Experts of a small language model.
Size: 8 layers, vocabulary 8192, 105M parameters.
Experts: 64 experts in each of 6 layers, 384 SwiGLU neurons an expert, 1 pick a token.
Training: a variant of Muon for the experts, 657M tokens, 4467 steps.
Below are experts of layer 4 (counted from 0) of a mixture-of-experts language model. Rows are named router (the router's row for the expert), gate (a neuron's input weights, with its number), up (a neuron's input weights, with its number) and show model dimensions 0-223. Each number is 128 + 24 x the weight over its row's rms, rounded and kept within 0 to 255. Numbers have three digits each.
After each expert's rows: a language model's description of what the expert responds to. This comes from a sample of Wikipedia text that the model never trained on.

# expert 2
router:114123165123156119099122092126152101113104105143127129134133126111080152146126122184098078130162098111166089134106123152103110109115089094156120130154133145117117138128123121125132123118138139154145145151173145127126089120124185130090125129134105178111090142115121110117097129124121107098106136148125154068151132096119093148179137146165140133158127138105135153110108155114100160128080104120141159149128106109186119074100141103086113129153150128093112118101122088120152125118085162141128108108148148172085165126122161087143118173119137125171094069136109139138128084119136135123102117111103145119102164139146115124156141139130139162113098159105143114132140104132189111126145
gate0:120088110163200115114134100143124112141106160110174191112158126129130142101148129134140138061159084117104139138148119103140097121122136126104145140145133104111152152091147123127160140121108061113096129110115138135142129126101137111108137151152114108155129121115115126189119090129135142144108152138095088134137110149150141129129147157158131136161140156138118146115150140147124176123135137133132113146158144182165059126137181135108113137146105087155102116101119116141178146094114129119120157150160142128113117134133158122175131145132138121084080123107098155133074154139183103126135127172144140128130124152165120140096118114187114139134080149121137102123167143119150131151136
up0:156175090141132131191126116113114107113132120180192105123144105103107140120157125135087112132124098142149153097121109123146128117140130152148126099140100164104140138156154173165129152101165106140102147082164127138152119115177116172136133120117126128133153119125126140148097132079119119159097125083139118141137146149138153137128098145183129138102158090096188133134129123097179132128085147108108096135083162109146118110117125139119133118112142164087112080116148112154141188093107124122130113152159136101139125131123121137100140120137120124143145150092139113145121151131163137131095127105141156123142096100154146092150154122109158146128116134164095041122134154147148121114099
gate1:095141164197120111129136156133104147125135146130163102093110162115079145119139139140163078117133119154094147128129130122134118115153130119072085112184125127120107126148125120132098116130128108137107143116130088135094140133106143124137110152111129147183107150135121143106056146107111096132123131143179138104152182119099100154168126119098156099174130130132145184079145178121133142158132155119174084182136093140150121136141102145065118124086106124136089110131139129120153114101118149097135131128128178100111137171128132142122136190135129107099123120115142123128150120125174116141100123133122122146161162138124130096117140145127118115134089157165134126150131136092100116132118
up1:159137138088130152107099144079104123116141126129136163131136085116125158121125129112110060138132126132116134140125095138109139138108158098131137153162110145101110123131128138110109081117102099138112100101099121165159165139089137204170131137133145141148120120109125088148103097115118122136144135147098151117136128136118112098148145122109122123167136140137105135112117119075073105176094159120154130139096137113057105125064107130127071140115141095129121116106113176127125129104137111069122169109087100154110115105115146133126109183157124123130092143128124127130131123106119155142170139132137105153119142111132124139130141144128135121103135161180117190135168076102086114109134
gate2:120094106121134169129111126152111108105164159183132088163150143126092178155091154159053143105109122117109119156105133151137130111094119171106111130163162140130128130132127118106139135137086153124139081114113171126096122128147117174127170164117135151138110113144113111140108124125115131116135138144130131140110144147112176150184134116131150089186166106138138111106124136090129136148136113047119130132125151113112140104077121127143127109134131089114165060147064089119114137113149108118096127094131136104142095136137131140106103137143117142146155131105117119101136092131103128151111137136119150095095136172149112104153119121104135144119084136116128081134130078165159112126115
up2:092129142132138097119122151112144118106133135109127132091111110098125137111143143045148067103127122123152154090130116125132125164148126112089126127129103114137153083113136127181076188135151105124130169162095146170131135110150126131133139144097116119138164148122110121138115089104150114111106143142105128165149086131150156095097111121152132142133098151118085088120142130144132128130122097146126111135130069116145136140176124139117143094116088125157096158105148091151130135136132112132145166085101111164111116103158130147110118139094152162109146164188144134114095170143118128092126111118136087148144145107113152189171140140157129126118139083146134137121154153109132127106069
Ordinal suffixes, abbreviations. Word-final pieces such as th, nd, rd after numbers (5th century), plus abbreviation pieces like .S in U.S. and table words like Won, Nominated.

# expert 38
router:100124132110140082115124125079194067095116155146120118147140113097103163132093139136109113103139104125149133129090117138107174121169103124124096162137144122105148120097115127113107132152157160174129121133182165117122119097090158129110130108140117185119091124107144146122100134121108111094116122110135116078148097154167099146178137165133138134163126139121132139069124177118105150108104120109116149178111128120164123123083146118128091153120149119126111114093117097151135153136067145084126123123154128130108169137155141110131128181116147089151099102145130144128142089129137106113066146103104161134117152156130087119134146140157135147149133148137139117144147110153156113119119
gate0:148095138118109104135156158095159127168099135131136123129141134122150121131117119119130107092110123149140107126134080116146127131141183141157112127124128063127121165136106151136142104084169147139115166121165138117118114143089131113128145134146106102110141118145176117126089126119095169127153106129115148126139146125082114122154129133193128122159130101122108144151115101150121140127151145135154123127121124153132115110155098133126111137090142100141122163107155081103122157111084096122164141144162127077159148134134180176139068090121131122155086100157144096129102124161122138117146096094109124129133148154132167115171058115123108142117152132152077182134067101126095106104114
up0:103143120136141111143139105151105116173128127113163141121149056147141142163130114188136100139110137107113106139122106147114158122153157130112153149104117124135137093145102125203090141142155116131128115104122122117102085157107121145136118111152117166104133150133105116174098178104133126103150150151083101139112121125093134112145165130126121113092111146132094135124101134063120106124165139105162135144119106100126161098139154099122139145173082140124135122140151167156132156158159113134089184148158155142126118137136096163118132127146112151117117139097105110172134103110132153133186130133083139148156143104152103153190139116119145070131137165119115121112125176144136154126110
gate1:124079114149133083123088079090067124140136118118114126090148120133115127142141095118152140148164102101127092121125154104152107108148097136135122136140145143105114108131123135152140109157118147174128160103149138176126102129155127146086108150131121135078106164140131092111147139121138151125082109130141116098121151088094111153126125104170134105116147099116117133094185146111110137141144127127140153148172176111150110098138116109103118163141134093106074116133180146141117139121160152146093124149076135126123126131107136116113182137132104119087084086146105124099081178162123128146073133143095123124088114132143123151112182155133158109116100125119140135146134110101159114143160
up1:120103135148137103122164113133124139129151101124127150128147123165148119179123148119166164146128147094113154155076128139117072101105115121168158093138135091150121135166097155129126129208114132148092153100124141145178117064157158186129138140164107140114110134099123163100127158134125125130122115134111168131104125130122122119091118137104170128109099116129133109122123136111134160139163113140124143128115185109154123146137141097070146120159100117132094188144125094112145161132142129144178179171135162118095092098076141118135150141135143085101133127123134128127119118151157095119133118135108123109153119113138112157137157152109146125110138182151135124133109090139080096131125
gate2:152140110131130122095139109130114126117106137129081136130100129201146122128113098122078165090154099107123141109146110145098138150141152122143139147122152130100121128103138093106140112130127082160137132154129125149135130143169120109119140152133139143081145091135122131155131161122093094147101120136110154170079120156123134147158095096095102123146148129135127161199129153123109158104083132104090106148137129125073167080174146140076134182132142106080143137130167129160136138131119153170143131101114171121130138128162140114145149134144172118124145134169160100126157151160121108198154095142150122151141123132145100146135160150123141145118152108107122161178143109133115126155112
up2:074120134104113085131116158121109104134147131108168145112114158107112120159134126171121094142157176155132136100109140129137116135144139145113079137127136114158112125092139128171156134112136117105092115100080128094112086120125131159134157139139146115142163173118140130160117090134129156091105137109140098079208158140114107100079152126133117099112136118088142110121155131090105104136117164143126117104155149102144127149107087123156124114081156116100152164135166131089133116113142110121109127131175146124165141095124119116121105116124094125144100176093094166093113117114104126135132151159105164104121124118154169086130092095130153124140117115139085112090129157138091098109161
Foreign name syllables. Middle or final syllables of personal surnames and place names, often Asian, Arabic or Greek, such as Muhammad, Sak-ell-aridi, Jal-il.

# expert 21
router:124147144121155144115152101109153120108143082142124100117128119100114154113096091153122073088185097118181120168112115186151143108144104089095131116152130103117141125137119112137131116119145149152128135148174160121118095117105149132093128118128092149097084129117103114125096126102095043108120137114094146084140120113132095117113144151195133117177144103094102115107151169135113133147125136148107142148125111141166152083117118101136057136110142138111162108118102064128132133116102149125133149141139117124115167142120160116142082141148140123154098085128136156116137094097148104065124127131120131135101154142125101119170134137126135143123126149106154135132144132120150097136115
gate0:109097126115088129124117194132168119113134169167117107171140156118114144131122092176128131067122145074113127131088130115101138090150131129102126152142117124109115156117159128130130143145184148122098084101114108104142157134155125106116115151138167129135126151114098137146111136131131163138144105131105086126153169190173139150147152116111123115107204147146105112139126171095155128116119127113103138091110153134147110120114119106117100114151125096124107110131139130096147171098123152148150124099139135152119184127082114135131190153118126119137095188107116120104145166138071131130164076147129103134127101108152106133125140128136142151157136133146156148129153122155129148160129
up0:148116125106090125098124128126088139112121121135117139147108168131109079156109112111116126101140142121114135146123143113142133123157139116124157158137148137117094087147141152144120135127126109120100120136127119134161135152143154128118149136130103162128130153129131128145107188135111137151108169056127133133158153116127132100143129138128157074132144191091195110121120137129122120132138152127137137124098108172164136123093157131104042163186097120164118135151150131116106142105134136132181106137104151089144128162118104104129171106192086114147146158127138166124099153140109143122161102081142138112145108111101140118130157093156130167070110141122159141154109116155138184113112
gate1:109125087103147090147101143144140129135100108135102112104081122098084114148132096104134130149144086174152105099151119139131085130127131092148113120087175119107096091143103129083149165152061144132123159086132116125127143141094136105131099103070138150140124116133094151137129116111128131108174092152122130144134157147124127087130141121131130153151147089147134126115121109156158160095125122143151143124155068173187151118145067100100099152100101107143142144151101115115112108084148113085156116151147115129109127176153140131115162131110147130112105132129092139093144115098083100157105077106122162141164120119144150129115125145105144129118148119124133158126110127103138145160133
up1:098095148122163137096155092114121112097164126140146217126153128098161117093162187154187126094095108088102143094099125151122147120147126141147142115158100154147149158104152115148115090112100155155110113120114136178122110096131111159134122144148112126140137118163128146154173145149105108153101147071173155104129128139162108124128160107127156107085129139104114122159170157132105112107107087137132128134119132105126140146143171117119102114121128133110106165106124113149092152132131122148117147142116165108140151086121138099093158119142123120123125126120152135105147107114143113111150176151115164107157161151070114108127110113126110151117105123154147133173127122155112105186131
gate2:185061144148151111116145117129143111122152120136152137107113148144132175151167110128120106139131148071126071144143130105152086095132150160124151109214091108120137121123144105132109143161125112128138124107095120091155109124109126127140127122128112130137174106151119116156150113133201167164106128125107110160099135120136088112143128113122130134144134098124121133140164128114085135154113127109128137116109160144105139122102115154076139128157138124135126126133103119106088118139115136114116096072138167135097146170111108101091142127129122105171155107102077159190116128125098132122092086161108153113134080148121126104126158131126136157150135127143104110126163131148154093100177
up2:129054121135120107100148134141108095127134097115118177145116122124139146139106125156105119174146097093120117157139132102167111106104156156132159127175124094147111137089113114128120129147132122117145115151094133075146151098165160093129175085160081135121141103134100118112142122113109148104114107134112112169121127104120076123163135144116106131103129113131114099168147116139106077154119113098102133127118106133133134109113106157086145170127157131143155104157085119121120108104111126127113137081141166131142128150116151116073129117064131113114129109121104157130101171131134138118089089191171143122093136160120137131123114135105089138121082129116134103098098172123139099102170
Indefinite articles, table pipes. The articles a and an after verbs or prepositions in prose, and pipe separators in election and squad tables.

# expert 19
router:121132131104152117154188123124180102109121140126134108135135138090080153152101117151127124090153120145143143138092133139104130094176120118132134161118119125132165165088116125120126130144150156136138160157156144123119118097107170129114148116140104187118094169097110151131090128117121116131106139114102148104123128156135125131166159157133146141152137154113125145114135167111114142123071109111121145156137145116185116133062160113083101141113142127095130128108115110156150126088068145156127117132168137173142146176146139095135111176129162075156119111150133129095168086136136144101092113113098144137103143126147089144150162098140152162133129164114122123147100130143147070139152
gate0:098158143087145155158124138106130141145136144114106142109140143141111137111122094143119133149096118116079116138132120100085108088184084135146158132132153137120121149121110162100149103196123148099116128110142128109084135096118119124140134096070125154123108107137102128120097135144082122091101159158119123101126139132134096127153142132125134123119160135131097129140153126147090130098129080164131173106107112128142134098213087142108156105142142121103132088117096148087143081121138139158130113147122152120087111120147112121124150126105148138134077141072146071122143131145109134083160115170118140116136143109135074101134130138069144158123102140149117129120112108121171105162155
up0:074154149158115116062105113154126111121135097144107125139100118112132093117097140130163103115144152168125115101122166189137134100094117170150110075111119112119139090161115079145149149109158144129138165098076132103109091132115117125119111143117086085088148114131124140118142068127117097155141083158128122136104165103099150162119139100130102118113123099129186143115126149143132158121140182125118136106106176087105147135137158124106125142146118108131136148115133094089108137114102114111144111134095097159130140132135128163136118122135138136147113070155128174132141156102152163145098147157128071146121139164127152135142144112155103107126161127084152135138113132145130159129113
gate1:096115128108093121130109111152108076178091144091153132096125161153165106137175115108173129092162099158129106139147142115132138136096136121151106114169129132109121121071121135149111161094123131125129105138136122095098118164108124111140163149139069164091087159108135162145091118125144128131102127085131067099082126127099115107127135107103125143118148166122134127130142115127124095128163138158142106142117123124124145118148132129079126142152121169169190120116097108103146143063111162127087096109109111161124143176140132094142149099106120121154141125093111147138095130124098092192109166145129106115122116100151111140145125156126110116130153125115136173137126092132109126144122
up1:120113147111106141124105122111130128098142072096152165118120140055104144109128130110078134146109169122127136089139127082131118137160105146123110177113091126096130114109164083126062116119135154157117142156105110157118101134112115120152066131117177116098136125123113093158097129153101132125140119115117152135121076128145119098149162113115115164135100137133104137122118121120124146151088156123142173138079105142140095160117101093186145103129122140102120100105112178121157115149148101135120124119172148138121112110073128128080152141132155140093128151106100124124108141129100138123107150059160114167093144145119134103121148141142130118139084125138141112142079151153140110145133
gate2:131154126122126131142121149143129122140116185095165124100124123151141080127122116078151128121131129132154110151095120149158143096160095127129166149102088155205119121168180105091159124082154137104106134091118177134114134122130114107127134115132141135134123152093116118123135102123094097154135111116082131093137084159145091137112095101149125140118104143113137131183135094145152116114161124113070154126119131147077148120160144135143081140136158115112106129136094140140118108093150105097109114153132109145126177140115114120158083141175125190111173097135096112115122127094125165122153143142158076142131135136095140115101124145165148135135129148124114173126140107163130136102125
up2:086084115141128155121113131108125132128106129080139130111139158121124157138140124140113152152129115159110103131131117107157097122089124096142174114105084133115124130114127146132142122095115131177129159163145124094151163060139134156133151116143123157136115110132126156141137148133119136089040144130147117103152139126097128117149166153131152148141149106123143115099112160158061147133121125133126137111133182116174124218150053143111129110165082110158157121138147113158160150143162121110111138103094114102167162116127153128131135118143103106175108102163139130139126090147129131129114090139130131093152138140135122154133128123120137169134158130106096082115130114121104145120085
Foreign place-name pieces. Middle pieces of non-English proper names, mostly Scandinavian, German or Welsh places, often with ö, ø, ä, ü, y, e.g. Norrköping, Ølstykke, Aberystwyth.

# expert 33
router:126147169096126104120128132138144112101116118098120086126158127119113140101128139155127089089135103141135122162118130133151144094144086122131110164109125100156156111109111109100124145164136161165129121151144172100110108139103164104090136122139099177124093130138110128105123114106128091109093120126099158071135118126131102126114109161160111148147153154122120152117131165129116116134104077136110139185128125084142131111099161113118107132101131130093134104108086082116153116110083111115142129141191153117109188128158156097105117192139142092138099131184101119123132075100144114097092117075134143141108152137138125154165132131126172156115102167144129106142096117124142094124113
gate0:105190158160100115131117134190114102141135099102130144090068113129136103162108130115094140167147156118121131117163121146165102061096108144134141085135129110123122149111129139119138143162116136134157120103107096122141127152175145098128150109127132118152113157110103137117108144090131153068106059108148146104123140137138158106118109091129180085135144156170116121122111161122120116133130145166131137111123138117089093138116131123123115137117069122130139134095123115124122129126130147159131135107134125165095136147115180148149112135114098129119132120101164154132160125106116139099134112100117206132131165172128118117122078142118202124120130129109139167161142102151126132125095
up0:161134103115102127125141125089129119154145152123134116187137147196159144109117118114168114120118126150121127168067118117121149159116142098138105173154146166091140122112110123139132130133120133132085132146115131127114097109136125163123101141124175118119142117150146084153149117156132125152114157101142067178165084095121109141119146151130087181119095129092126147162117137113138139136142131060157098117155146134155153181135141122160149127122163110157131141150126139158176117143115118120122114155141101092144146073115084108125109079166113103183141103113129100117139145173141140161140130125120093096126119097123109098097108125130094141167137117138101092107138128132107116125109
gate1:128161125095085135160125135143124099132111132096118107171107100104126165138132124161136126141097127143148129104163108136136101127151128106172149124110137135077117173110138139173150121144141123141113093148175173071117150154153123108157123120142090098103122124149145103159107146073132137138069121108116140101101152144092119095097129155124112084119126112131158122137093131137144146140138097125135131133112099110135110171194077097091127145124154074088162092120093160129153126128122163132159114123093131152109166113143127126159114113148145176126125132116152120137122103105155133079065122128152122161119147128129150123166091119128142134085157072101112130110126130106138123128114
up1:146111135137154140120132139090134118108142107136117104141122147184154102118120136133123150150190112090138133140159154113130146146138119123101070120163132127190150119143128114092177135100111127101133166105148137155146124127128139100154098087116165153149088148084134165125163127142131112125139122142091146173129108100154141132131116078140128129127169142143119110114115113125125041101081133136120091125159136145129143128153184143143114115115110144117122118168135118188118113122129123152197112126135097121124099180132148131113107147096101106093167143146129143116126139189113084139140164123118115073151122124134143118105114137141128135114115156131124098155071158124126126124165
gate2:116106105124144132083102129129114123141152130117093163129133104118158122136149138137097134113083157148130144138144114118050151142137104102157121142102143145152108146118171140081105167069141127108130135142134122125119115104095155119112129110096131156105137152155135140099136153063128153143109123146133155148147174119118115136099128116120110143139131116161146115090168155129108139127128118135111126157135133093162111170122113079108133152135150106059149140126162146120113143150132185142168077117170090089122129117124075134138154130153115140170078158171142083143140162117112123116087131171155146154126127097107141144137115117111104115134137127105161082114127123136065136160133
up2:108152141139150124118167142142110153121110107094152128120095130117095160123140156120153075145136148168133156118131130157105130114102153127145137141177127159156102169125121176122128131142132127131155119127139148134104115098096135124131177138124126127138133096086134150129115148132129127123146101096083101066114167168100156100109124121123159101139147131146145071140137136144137146112136144133068132192117125101111138140117167115105135118149126065136128126144111112106106077100156133145124117129095149121153140130100135122172188109144136104116114138118059134138105121108090111136138096121181138170130135102148078099166134101129118106089120141114166151166128182095130164123096
Capitalized word-initial prefixes. First pieces of words and names, often capitalized, such as Re-action, Re-union, sub, tr, Per-th, Gu-jrat.

# expert 6
router:104120153110166117107141118130171103106119122156143118145117125084102157104082121129095098101158088124168088143104116163123156113157096098140109160157147104110143131139107103115144133122151152158120149161160165099145106109089152130107135103153100157099097148111141121089096126126089105089091141148099124103118121118136107100137156164162154126150149141098096158104129148112100148150095083134104151159120105117162153096107165104110096156133130109088133095101115092137163129108093152129142113134153132151114156150134163097148104146109143088168085105157108154109159106086123112107094134096114156127097168165151100131161141143118154154111106151113142130128137103131157106124122
gate0:103130117075134127153164169121090136097141131129126110137138104157089149135115136099069113143114141108104089118117097141186113177123144108120160128121095078163136160130124131132109140109120145102114180105145127119162112161138121119131121113151138161118109130166089129098130134141142111139112142093134098101141121119122073147144160132155122158152123115122122143065154142114135110141099135143131121104154110115138069102106136142120116167076150139110125131130133117134142119148091126137158127144205113150114136121091129091149121156132143100172083140121178125115147123180125137130128177099141134141134111158100085137126190143150128151129125155135185121151133098177129117108126
up0:124144143116142161102139131145122120113123087139131114150113098168134150116147122129113162131090141093184130125144098106176134113135121141125152161139127129088102175065158137122137143141107113095099141134161130120107168172132147159117091118129178145151158123095125123149137144123163140128161161161085137159130153138129141146116135154141131129130185122170150125154170138104140134121150134100116151185115067105147153131135120143146154180138164109109098126126138113168121119138140135097137121160116130145130134128124152092115176077124167180151125133147132123093167141097105092114132113082075126143138140151172167144148115166094136155119149145144133143122122139113170113174127
gate1:123124095119130124110140127108150118141096103158112136162134148119171105129175119156128122139148119130183127118119087161144118126115096110093149139160152098154131156106153113060131109130132161123105129064138163148132177099093175161083115117105134107123128098096113113137075083098106157152089143106145159116177177150166121134124127122117152148128086145137136090112149088135107134106115182135121129101118135102108140095116132091097086126107116126157138146183095107113129068113123139108090135129124149110130062133107189140132140145139123123146124156099120142107111108130163084094112130117133113130130124123134130113152118115137109115117163148141129145136153128129116138113167
up1:105140163140124179105112085158121080145099158109122169125152100135134146124114142127124177165162143144122122123131109104119168171111109127138118108149125137158149138145130083113159111097174114154148133134130091139168094160112130168089121139113131154120124093093144096155162117109126160122161136120130143107098132171104139142120090101139165105120153154129129099114108109173121150162170116154121155138153117122145106132122148115128102098162136170139137131095165172159131102167152133133113134103136152138130118127130124136126121132097098146120103132142130093109129070163175151119117103104086126107173172155134136099131092150113098104133134148100166121119173111124151113055146
gate2:133133137156170193149116136106121143129114098214144127124173131147130158158119128154117131109110122126132119126096151158146100117116106109125147155086125141114139097139109130083115118180153105141118136176176165117114110127149155117144117085131118128070131153153131084139135161149167109141135129117115120131129155125126113144103135149098148116124143130152160148087153154160145144148099178096129120158108126125112136103061115117135101138085148123165134089096121134141139112145118072069087153160118157116125112118101152120116124157114115107179122140117155128113091128099131159136133096158137131155122133135125148142108129129149127103098124143148156192126155181088116133140139
up2:155088146116135146106132137132099122164135124120134109161093153124149120113123157097141072103103096103130138126143138093182136117135115112177109090156162100105137146099137131109146117161135154140138097113127081126075125149127158113124142140131115159146140131124085129122155125127117101195131111082122093112133122155110148106144143115095136092184131123108117135174182100141074150098119152152115120097135128109140136149121113128131137120165129122094114134130152146178101130096100087130155151101111072130094148143110129131109099139115145164121125118116164174123139106144110146175127181069096126149111099101161115099125138120175134102144122100132109139119152175146119149125157
Years, places, institutions. The "19" of years and dates, score digits in tables, and institution or place words like University, Stadium, Birmingham, born.

# expert 16
router:137161140120125108123163118147160082107120132141106136140135100116108145122100110123120092098172101112135132142121099121139146109146101110127145151145167100122153129112117126097142129116160161188151127186152155138100099119077163095091091104136112169120098127120157111112110144106123108114113143113120151077119101138165115140131137159149140130144111126092092138088118158127093122129113083132115137174121125142131131100120135107120091132137112135117143121105119100118134106120100142165128145114192139149100191136120149086108101177144157087154097133174128159113120107086109125108078107081118139114080131096116094130161162164117171153122111165150127102143159115145141105112110
gate0:157137133091111161099128131129129114154104142140131091155143144150134129106121108136142161114127108184119127122126138133157098186162087130141120134162141110093124150131115158115123125125149121169146144147120145123099118115106116143086132121092124138150097164079129172128106135112126079129110131132119095138139130099163145135109154173146112162112129127097138141105092167105129173148108122113158110135123149166117100110162131136153139141083139190148143118129136143166118123131159142085133154144086113124137127072132141134105121105141106119177179155092135163128109107150172172075112082145138125115108151132122119152141124164123151182131154189154111147137175130085150094121149
up0:154158155114122156139121124121124137119107093114172089153176142123126146106130133140130156100129135172126123113100135160142096150129110157142109150179157085104114139139134153132096121143139152173143118114112168143124141080091104129116157134115139131147082126101164143105116133129145111069142158086102123137122125112139155116099162130153073144140120154069153125137116140087114145146136121125132163107156139125119108075166082136134125123108147153146165143135144169134089125129162146097212127135125151130120122037154134104125125125097121124152173137124142148143129137136159149111119134112127141121126150129116110148122131154104148144171152154118146128160173125075112100142166
gate1:112107120107129068130157117099124128117161109195105143121155141157129097086110123132062128082151139081170134164112103103072121144122104097119144129132145123164126115114163173099156132099145152130150105169133172143127144091115133140139133103159107119154122178138117139083147086125153088155136129132123147138136106125126123129157134111115135133109081098116109109086121118111140125120117104149120086173137139084111127150128115113117139144162107106156151156131125124140106151144122147167141048148161139135144145085085144143099151151098132133082158118159136112091120145151143167092100132139144103133138139138140129096143141126122115147090091151101120131130129142175115137104115
up1:103115102120082124137119136146112139127141124137098103124161105125135102165075138113109149145113083134136109122187140121167160125146165143145154147125123124109174139110163124132144134129118116165115102140157109106100093138156117135109107100144145147127107136139208122150163141133130125129134124103110160132127175127188127136114153155161182116161079102111140122135163078134107130102125155116155120126138147152117101111152136119102106114100124099196086142141178128154122122096141116147128172100119141148130128128078151147092158142139121095124107166125169122179160139118134178096143157100126099113116106106120154120135100115179152130115126121115173137100111135169153128151126
gate2:130101124144124119168103127173196147163131140130142133135124147136131159116140130137132137170127126151107110145126159129110146127128092129168183107111129120119084121110109117111119149097123144119153142151075151178135188124138115146142123114111126153146118084133140140124118123108130094130075106171166117123143160098094131146119135140085165124071154154097165134106134167120135125092153150091164135119138143120139151107177137081154143139121185142138143138114118118133163104097107155115122141128127144136126107160177101124187073144116076128105112112127125114125087102168111124097105114128171138170146122111127087152133104118148107143085095125142137132121142092098115140151100
up2:123147111136131108124108118097156106102113125140058128095129110109131150106139171148112086092121116130118109093145118158139117167144104161096126116135174119152160117151167115145129094100140141129070125103157188121122117160104149129127122114117096137103120146112097140162107125133094203115177131086091142142142160115144181100127147097120122129132108125152126111146134065161177127140099123160101107110119128146132110148108114145138116098132116111155130146165144146098125157161153124099138101161139110151143148167126176147120175099097160077155114136126122107088151101121158113124128108105113126151131107147123148123115170141154159103130114138144126110129101186112151108138119
Surname and name openings. First pieces of split names, mostly surnames after a first name, such as Car-roll, Ar-um, Far-mer, Ed, Pat.

# expert 32
router:113141134115134105133152114140147085108118156151114119145114109118069133136122135142133106105142094129163132136081115134137158108188104103116122185125160106099159146114113121102137119133151151173133137174163153125112096113064163114095113124179134173104110144102108144110105142103132111096096163106114162077151097143133084122142136162161165112168114145092087107093112137121089132127088095107102129190107124128128132139106120106127106148134133128127139114101126119132123113113093138123111131117184116131143188129157158108127122194129125093136102127160141132107140126136123115122066147098114132149101142105143109115143162156137151153123110161124151103131150120145134083130147
gate0:143102123106135126130116109110147114124130124140115129092129094098099175122114146139114182172115131136124107150131140132102123102086136153123076127111120145121135149161134120153095156107097156119133103135149130126117142155136144166114154099125095084146173089094104115129119135105140156149122127105168127083170094129154191141158169118111136119086083118152146128144122137124128143146177094139157123118163146110140167122122096126147108147120198148100098132133085103131162131136132083138159158173084159140090131124134120169130073138124133143098167111163143109089096101113101152128119126122128122096044126149119144145129119120160125136111085139137140139109128155145151123124134
up0:115130167154147094146091118082127104151159101111155185145154123081112127145090126126117147186178101144139120115156125133145155147116164138122107150138148118112094137126116116129092127107124138108139080101136116179135140147122160117103118131125155132149139063116087135130132162145148099075136076145132124126169040136103150097123159115142131152106128124108127140134115125158126135128131123118151136177103118113160125163137129138150116146109126128136156147108107128145165107131109151139125159159117120130118169202139093161131147116173133112113127187127159165099097112113077158080122083152125155124115117120128101091129120140114110143136114105161126125129148124134118153126145
gate1:132108109121138098172101098087119182150121117143101150103147143119158126121130134107125151093125124098102121162135139151118166172135110128165127140125129148155158118106109149105131117126126058094132126154113134124121168098124107156139116110166192118160104109118113111154129136099151093163106137133165117113125132137142132155152134103105114143116113129149161131139140077096146121143120169158143130118095131121167124159071099116143154134123126152158106155103131098106120166130119109108140157160159119063104126183134114141121150128113082111132100138060130093147135131093116086127178119081098095136134143142181130137135113145149082144130143091130107161156120127153114104123156
up1:121133085113132151123149152104154169166153117116140146124099168120124139079121123085103166120140142124135108142127136119075084142143119102141104099113119108137162124094184125129129100129126141155158149106129114091092103104122182124116114099150164168118110081089139117165154181144135145165137117129132097101088101154116133122140128142105103109157192128097093153123116110109159131164115135134122129108143133152114125187129105148147088124203167122138077121146157096128142094164126116135133121126106140114143140172094120126126169136126160137116108118127132116106137122121114128116117114094152160112115137085143117156146150088125119128089120132085113135172138133166111087123154
gate2:113138151145138135125112119158126155143131127130125092133137181102157102139141135155112057141131106148157132160161146154116160131149126153168123103108129166167112090166121142114085122080117148065139125080127135049139134130139116135150124130110127090149175156141114113084143135133078102176136124080129130099090153119143135103090128106143116126134126107133120104174142151147126108097122157126095112095147131111167177141108136114134118144124091058102137133112123121151098103130141141124103140142132108071107130098153142139089105140124122101153134146141144142147151174167138115128158061126116114126145137138117133094106151111149152147106155116145120135127097125117126143159108
up2:121144128104119155121084104154133171148122139156129096103148149130108078131147112133118102142155079142168124167156165135137168119089148143159135162145106141159137118164101159102106151120109112122120148174117139106123158142111101140164095146088119121161167126133157159140110143165147098118149089076150117127144177124126090114107162121119124156134119071142132112153065074189098145119126146105133114117105126107141187153090122094090114142114078087146160146159099109116101150088124120135146116128125155149138114112135138131133130125128113110090114127165123162093139144132135096166164106112106109142097148140137127120116120096124108111137133118117176153130145130151137100114129
Given names. Common English first names or their final pieces before a surname, such as John, David, Ern-ie, Kenn-eth.